{
  "hidden_act": "reglu",
  "lr_router": 0.000537,
  "optimizer": "adamw",
  "train_tokens": 367200000,
  "dataset": "wikipedia_en"
}
Below are experts of layer 7 (counted from 0) of a mixture-of-experts language model. Rows are named router (the router's row for the expert), gate (a neuron's input weights, with its number), up (a neuron's input weights, with its number), down (a neuron's output weights, with its number) and show model dimensions 0-127. Each number is 128 + 24 x the weight over its row's rms, rounded and kept within 0 to 255. Numbers have three digits each.
Before each expert's rows: "gets" lists some tokens that make up at least twice as much of what it gets as of all text. This comes from a sample of Wikipedia text that the model never trained on. Tokens count by the router's weight.

# expert 35
gets: " the", " one", " an", " two", " that", " team"
router:082135119163148124152119134110121166124107133109127151115115122096140116160131118120143113124102148108108131116081081158110127133146127139163156164145125108124088158113100078102118101127107108110145101145128218083133137117094133110131119163111148122121113180105106147149079179133182134114178135147126140161142093128096132109143104101135106109133140126136144138137114132135139088166137
gate0:099148146156122113110123117122127163128165101124116152124175130096159122161129110126146141168096165128143087128095113134089061103152159123143144116158106165166112142089115115159127150114112121103125136138136152103098149109119171121108104115118154145127079150092141152125100146081141161116153136156135130146143090103079106135146092106142141138122137074111129155134155179139145151126148
up0:103132137119118124107079125128139140132146104098144158149180127093133121162141134110158122175099159150145103131114108163106052108144185140125115135126094180172125152096120146168140181120122129105128144098139143120116165116116170101168116118102149151120097154092141150132113117103130120123126131138151144111133127078108100141121085089160148150120141089117125152102143133141149145124130
down0:117142119122094108106164127120103121116129107146141107181158176146187116126156133150122093105142134135177067095119124148157121110113122151123109070125148148139150100174131093118151145092142131175134102133159091153104089118115118171130110157107120137143119114102120125153151146130121115108126097136168126114141082146171157130134136141158118122155106135126141127166147125168127162099164

# expert 39
gets: ".", "ens", "ol", "el", "qu", "il"
router:090110116140121154161100140075128139128092135090106150110133106098154129148133126158114139141094118147126116122127067184111078128130083123183158159129135136144123136123130103151109108118107125120122153145114193077139154146115126128102111154111179109135122181102151116133082146120161131098158121136141147132146140123084125135122094111115101115079150098148112162129118126106154121116134
gate0:148105126144182124171084117111132111143119122127196097118136167083103123164159128134107088118165141140144133111143112125089132101129159095119130135082140161144132137129148144124107107109099105128124108114132184095160116135082160176170113121136136131097132117110138158078106139138120163138144126152129107127092142075078099118155116135116148101118145157109109155135144136107148147124125
up0:103115112116132174157148145103102156135099177134169128120137136150144111123154110115093082135118132124147138098157106131084115095181160139120109191103140141117141142138130135102149102097128106140128100129121135104145126125120148131164122100141133139065153149111149119088122103081106148106138133155115136092130160117100142169123135116102118091156158126153079174109114122090129143164159
down0:138132127115128142137085134066145123123120150076115128146103177114156119123105120148139114112155115185127112103123131168152111126160165149117134104133116119148112135124116118118147090135121123119109076144136127141117120106117182176162111195124127124127124151110123161094129157130075121145124153194123124090107152138077097121095112127136144155125120108166146142100110114106122106133175

# expert 37
gets: " the", " 19", " 18", "born", " life", " 10"
router:106126119161147144165097131086121149158089134108125160118135094082132116144089130131128111125106149102095122100079076142111117131133117123184148153134143105161109162112103089115120111119099130113136122140117207078115125120092127124107106173133171118126109172117122145130091184120158150117161136129115144146148110133083149123131122098118101104092129112128144148122111126104145100140126
gate0:121079103128157152135119118144121147179101120113100131141118118125132130155097133134113103084110141139154168106122085133106119185188072130136129152122144106153165131097120137115124143115064073140110097128136136092103144148131082122048114127127120109129132120090165125124083141144145130160133126129149127122089107133122123154122138126124098120090109150132135136164140134127140130158168
up0:140091127090160126124118100156103155160099146090108135126126102135137125166099143170129105078089147131160146097131085111108109212191067113120076154145157119149143113134122148133138150096090078159102131139141135116129145120120098108094118137133134124130143112118165123128128138144135129155117145136154126137071130115134120159125124083122120154111142117153124151154142113141126118116154
down0:109119158130144109111140100136109124144111155120131111164118139162175120123126131154110122101161050120147105141110095145126140150132133117079062119147147105123106115157144149164142149144151102121107114169098110116170114116132083129137140109105121142129109116152137132110139085149097124159089156137161132140090096081147105140111126158141118096134162128124105136167139110159151084097173

# expert 17
gets: ".", ":", ";", ").", "==", " but"
router:139122122148172126101106179139102142117087153165160115156127108134117150151129142095146161119085119139120111163101145130153146092156144115165122107107162130128157119126099107158159104104084130117091150119134109128148169144135100104117092139113145113099103153096127119097148125163173107100121121157131127141109090112112096127153111084129125130131137143116126191116094139089173087171140
gate0:117102123156115094095123148123102122122065125144156134136035108133101149159140108097129166140091082131147096132073139107160148109128156109172110127115153131140148167134095102147118119119094147140112114119130108126112152134133095092111110136120159111097125173101134139104119151158167130126129115106109106163118111110132128156133121106092115141136096131131114170108117155135113085158157
up0:138087150081132085158147108113135105134151151124128119169108179114137098148160156110118123160137155100149146124133130130131154140145141172135136112151146140121136113077127179146158167162136106097116117158212120137102136104142140128117138128137096148127148136123097138125141133155103126113146108128138087147125177141102105130189159148092153128103122169107080109147121115136113129111159
down0:108152107142153120084112194161160151130119118085141151151119073159118176142131125125157123153103126107153140201123160103174099134146137102147075129143146093106106131120103121119156134128080109104139144110100119126142151140112100100154106105130141119111125151113130156102134153152127146125069111148117131124130098106112148107094122089137133142117151109125126188126119140128116123171118

# expert 26
gets: "ic", "al", "er", "ar", "y", "or"
router:126113088134171156120160097100131142120090169109073149173147143126154161107127100187092150136117126127156127131108104106158068150105120117129107161182114125141078130089120107139149132100132123103128093136151142125102089122120113145114112148133124135148114129111144147124119145144158106094126129163137147119107110138088118129151110124137075128081115110170140138132173138104165094123146
gate0:147103116161132096098119119113114165177093147147101116123114086115139098130119131157112086152089135115139131118117120148103069104088091139173092123078081120107135165109115151160142145096122140131126113156143171117113095140124113141125119116120126098124138159106133168122106140105160146130129119124141148133114094159123117148127161144176075100155125106151116111107142164124126085093168
up0:104129145106112160153116138141145145066135153100168128108148159122174175122084115083114160109123146135117134138168139131103169102124148161104130139144081122147147110154140131124150141097140099135147143096136150119139171108108152113154204137119116114102107139132104094120135125141101142121137129129112085148167120118155145119126070109098145144182130145095148135135093143161132141152105
down0:142108114140123179147156096169109122136080104108113175137159131133148154169132132138143104090106116081133138144123148085086132118122120159120140128129168164132099161113116119144142109127109095130126126139120162099119193095147120137140142148122139153145146136109148092140165134153148100107160107170113122098141150094149117144125114138133167150107063119107161161116118158099135141163091

# expert 19
gets: ",", " and", " of", "\n", " or", " 10"
router:092127114176151136161099136102116148143097127107130161114137104081133115142093130126117110118116142106091114104077080131111114131136119119198142138130134111140100170112115072104112102121100127116136121141112195072134126127090116127114126176135175117128113166118120150126089185109162137115159142128124137139156105123086139108136112109114099102103130110133139163121123132104143097141116
gate0:135096125161170099141141148125151150125090146128144113112141101118148144122176131156101147129127088136121130099112070158170111091105119122157135139112139099115108159128125149157116142114136118136156154101132157116131124095124173141071158131113125086189137144094153206116117149110155145112130119102142141135146137069078165131123138105130117098121130105128134161116143152116143124126096
up0:101130087152099156132103120141114139124140100143119113148081142180097101133116095093137092122091121105143114156163138129142148189118100159087137128140116135158113103117116133102131110125117145106118124128139138110135113151159101108124118087119130122107166109156092084153148089142108110180103130100129124137104141189156093122104106149144147074136151117138144087144156095132099170126133
down0:172136121174147133132109133185120158094146119146106120123134142168091149132111142113141140150121077100129143120102165111160134142150132074115111124139135140147081163115162087087093138122134098119100111086156151143166131166160107122146131123148150087131136131187064117149152169133129091167106155142119124125147129127121131123134132143140130097116107123118136088150120141152091109153116

# expert 1
gets: "ian", "on", "ac", "in", "ir", "ro"
router:076105126122117146140112145126148095135113107108128102116117129124123150148115152137127112162146134118134102120095104110141130140109139102125171118101129156116112182094109132134106127122117129092147135112140165100159165161134127147131109106095112139141131149140148189147072143122126117108133111144172183122147058174099165108163130101132103145114112107092130199129146132098128080125112
gate0:120115135119094155113109136111146113166116113128135147111086093127181163135126151104113146153081153129116103144099162126133144117074096137145105122147153116128134165099093128111096114178186125133118132113126151114154089106138095152154137120098145096086112113127118149145133136051141105100107110117122147133152099159119149164116142121150105141148124156106145157153119141086131119090088
up0:108117108115123150150118151096124139115129110115095156126093131119154147166165164171109136136113141122104096115113148155161141145106113160117150086139139137133132188109086106132123146183163106142130168165156158096132142075101137151136143095094113121130160113131111135158132126143152106116132104138133120141145062173100108108154128130126107166105110106167125187146142145119153107120155
down0:133078142173139131150140173106155116156170113139102175114116123178131157159122178105129164118123112105123116121149162119153129165091111134122120144092130123138147160090131136118111148150158093114159100096165087152148094140132111131147157083127087117137126064111133153130144133128139120111143203115118114149153159143148117140121140157134143132152149152157119102152153125150125106114122

# expert 4
gets: " |", "\n", " 0", ":", " on", "%"
router:121110116189144103146121112138151124132106131145153120111119148097103127143124104142106120104088155142095104109078112134097090110118133101140152118111117155125075122126140093132093104136106132118146145139108150069154113114119131148097092128129131086113112162118115149152113153149187167083144153090141131147135116119108124091168095079116137086093162128161141126118105127140157083119111
gate0:078120140140080114147145153096108161134144119131090158099131130080131150139125129104105078148119109131127109074100095150099105136157132138167137142154135098126113144100067110156112143122120157097124154099135189106149138109131108108108132181119147101130165116132131143137102152137134171178152125121105154126116141169082150150117172105112124091127107122118132146153109144112120152133117
up0:123142146124150137139096093127165140097126187114153145151092113159108095127086101099162167094112127109136193194093161114166154099109164161156095113111120137123116123127124123119118142079127105107130135173118140117119089151145140131189145134167139117083110136158124110095113148122104098120154115122135123117151138106111156112135112144119094136105161107117123137127142167114120126137121
down0:153158106110116106123094136133148134144119147142126120151151160138130139125089116146124117156137139161155124125116167107163082171131147137138125112138138093170101130115134066128103086144139150132129126132139145132106121139129126173089126127091145134137140112113151150154090162126087152153150067138149150143148114118119088074149095117077117148122136137182130166130142127142167136133198

# expert 16
gets: "\n", " |", " and", "-", "–", "ed"
router:091133117175137129164098127102118145146099132111127163116135108089132114149097115130127126113107137109088114094078081135103114138140117110198144136130132110144099161118103078105110099116119134106130122140118195072128129122081129127110115171124165119123116171115121154129087194107166136114150140139114146144148108128075125109128107109115103113095130108142143150124119119109142099134132
gate0:097131136128147086105118130123112106154064149128105092121105121142089098157171102097120138093137127115121104167088120153151132134107156086130152121174153144128099176133155095098110141123127113090139128107117122113184168114148150120122120139106140108113117177144130145126098148086134132132104137168182160153125126129122092114109155095151134111106163144126126120077133096139166123111135
up0:144110127162128101161105141124160123110150096124129111123127158112137131131109141126087127103105097126169187157096112080150117076094114130124122125140111141177104149134080130113148166111116113134113144120143122093065171168106096079174166102127125092136114135163158104099149130157165125140139125092116111137135130099140107104101111154152137135107127127076125126134126100135130137121093
down0:155127121145117118149098155119123129097124150138121131145139145131092111128147112121133161135165126113122119164172124115154188084116094177135145144138146125090166136124122168121127128119121109083157129113123166107140089113134109144124105145118138090118115072128110132147142142127109136155150121083078121096164108129121093124103174164118173106170171072129161134122163154100130114099145

# expert 0
gets: "o", "as", "a", "is", "os", "an"
router:099112106123129108142112162118173136140101099084118111155134132102147140137134141121114087166141122141136105059115131123131110117095152154136142155146140104131111142177106124121139111161065130110100122143140180117164148161126154111149121134094157147181140149118159082128109130120142130106098134128147163126161159107078142130123151072090095159113116135156143173112136155130130130140143
gate0:128154095146165152139147158120141113127136118105101142122125132121131129121152159167140090168181071120120117084151140144100140179156124110163124158169134115101135120170163106128113117125095136121102103136123122122090108132113136135150125120153136124147142156111112110181086133124142146123117142127125154121110151086082178129194156086114106176118126111144114142091159146114129097138159
up0:090114097134124125150151154161097123143129151095167097149109127133130125108097133114076110123140129147109113118155121141084182124143106105127115107136154134191106148120160137110122132121154143128123180105098168095123134125145117167149109132106133127131134137139090129158117100136094155097128128164163180112106109175121167102148155159126091112130165138125102141150158129123076152128079
down0:155126127107083131156141144105129115151167101130094128171113136105106133125142125144127113155144115062151119109125131131149116123151173133075140120166129096090099101182124094140079158119129152128150148171162124090132120131082116118164111098100106115141108147147120095110105129109141080168109109122125140108133112108144135148138120149147137186123111111148144145084077161151126133129130

# expert 36
gets: "h", "an", "g", "m", " H", "om"
router:097134094170145131173107136084119139154107121114154147113104113096100130140095116117116132113104142130121120113075084141117096144115112126184151137130124126150113178127104083092095092119095133119142122132123198071128124136104135129121135170119151117141114181120129155144105163102141149141165133122122118157175106108074139101140105095114091103108115114142151151131123108129144134141119
gate0:168105114130129115092151157116130134106131133141152191124116115114127102125184109168124112145130137148154126137109129149151103159101156123117141120122142179147095135117154111105133117148109116142188174154118172098145103108121105141137093125178122092084137156104108084142114166139117165121124110117115112135130116116099143125131089071127131120070092121148101130100167100120120159142119
up0:106137145085130097121117116096103143134144135127114092133139107110151141149110131123108136094142082142135142118097177116116167098155098142119087152174129159160110112108106147105093134127101104127101080153122108129101151132109086130135140112119080146139129104117142166138140110120173115150130152136061109092138148139080138150102139144189115087160141117099121127139127134126092084159124
down0:125112112153143114128099186104101143129118093128128143086093123118108141135132115106135136127113136133141116147084133104115118161120097131124109128142135115152117168139102135110066116120168136081123131067121145095139093123156110107081142154129082106087141137159134133115096157068120134090167153117167191111128118173120096150117136121143115132147153172102143144105133124134161125113134

# expert 21
gets: "-", " C", " M", " \"", " T", " and"
router:103127118171140126161105133087120150157097122100131163111123116084129121144100125124130124114109149104085132100082074138106108145135115121194143134130140114149111167118112085110108109125108131115138115142111188072123126123071124126104117165131164116118115172119126153129089192117169148119158136135123140144147102131081131111131120104115091103098135115135139160126115120106140095145120
gate0:126129147111161110164122079125116127102110131112101145117132141142137118117110127125101121136130098144119137107145118164083156141156117155157132147148121119120112178050159097137178166144165135139090139115121145129108118114076122108105118160164116083099110138088129159152141118178124166103154104138151141099110090132116125076170146112115098143088126133127143081149132154116112122123132
up0:123131134149131155106123102158125131133141169097151138161133145152095141116103106163134081169102081140105141141124110072103159159083145104128076112148114100135139140106123140150132109118134161102101107151145123138128113129169156132089123119120122173176159129093169122150122104132137124133122106137114088120128137172137092115153154174133126127149136104105071102162130169150136113137169
down0:117108099109140179145111100166131169134098128140131126115123117143143139098082112137095127089116122148141134125105106141144177112116119091152103169148117130103173113102141146168074165086124115113128172140097137120144137105142102154133078111107159109146080097138159121112108115153125137107140172138115135114163140145102135131140117134136094053097143161129128136130151124164142130101105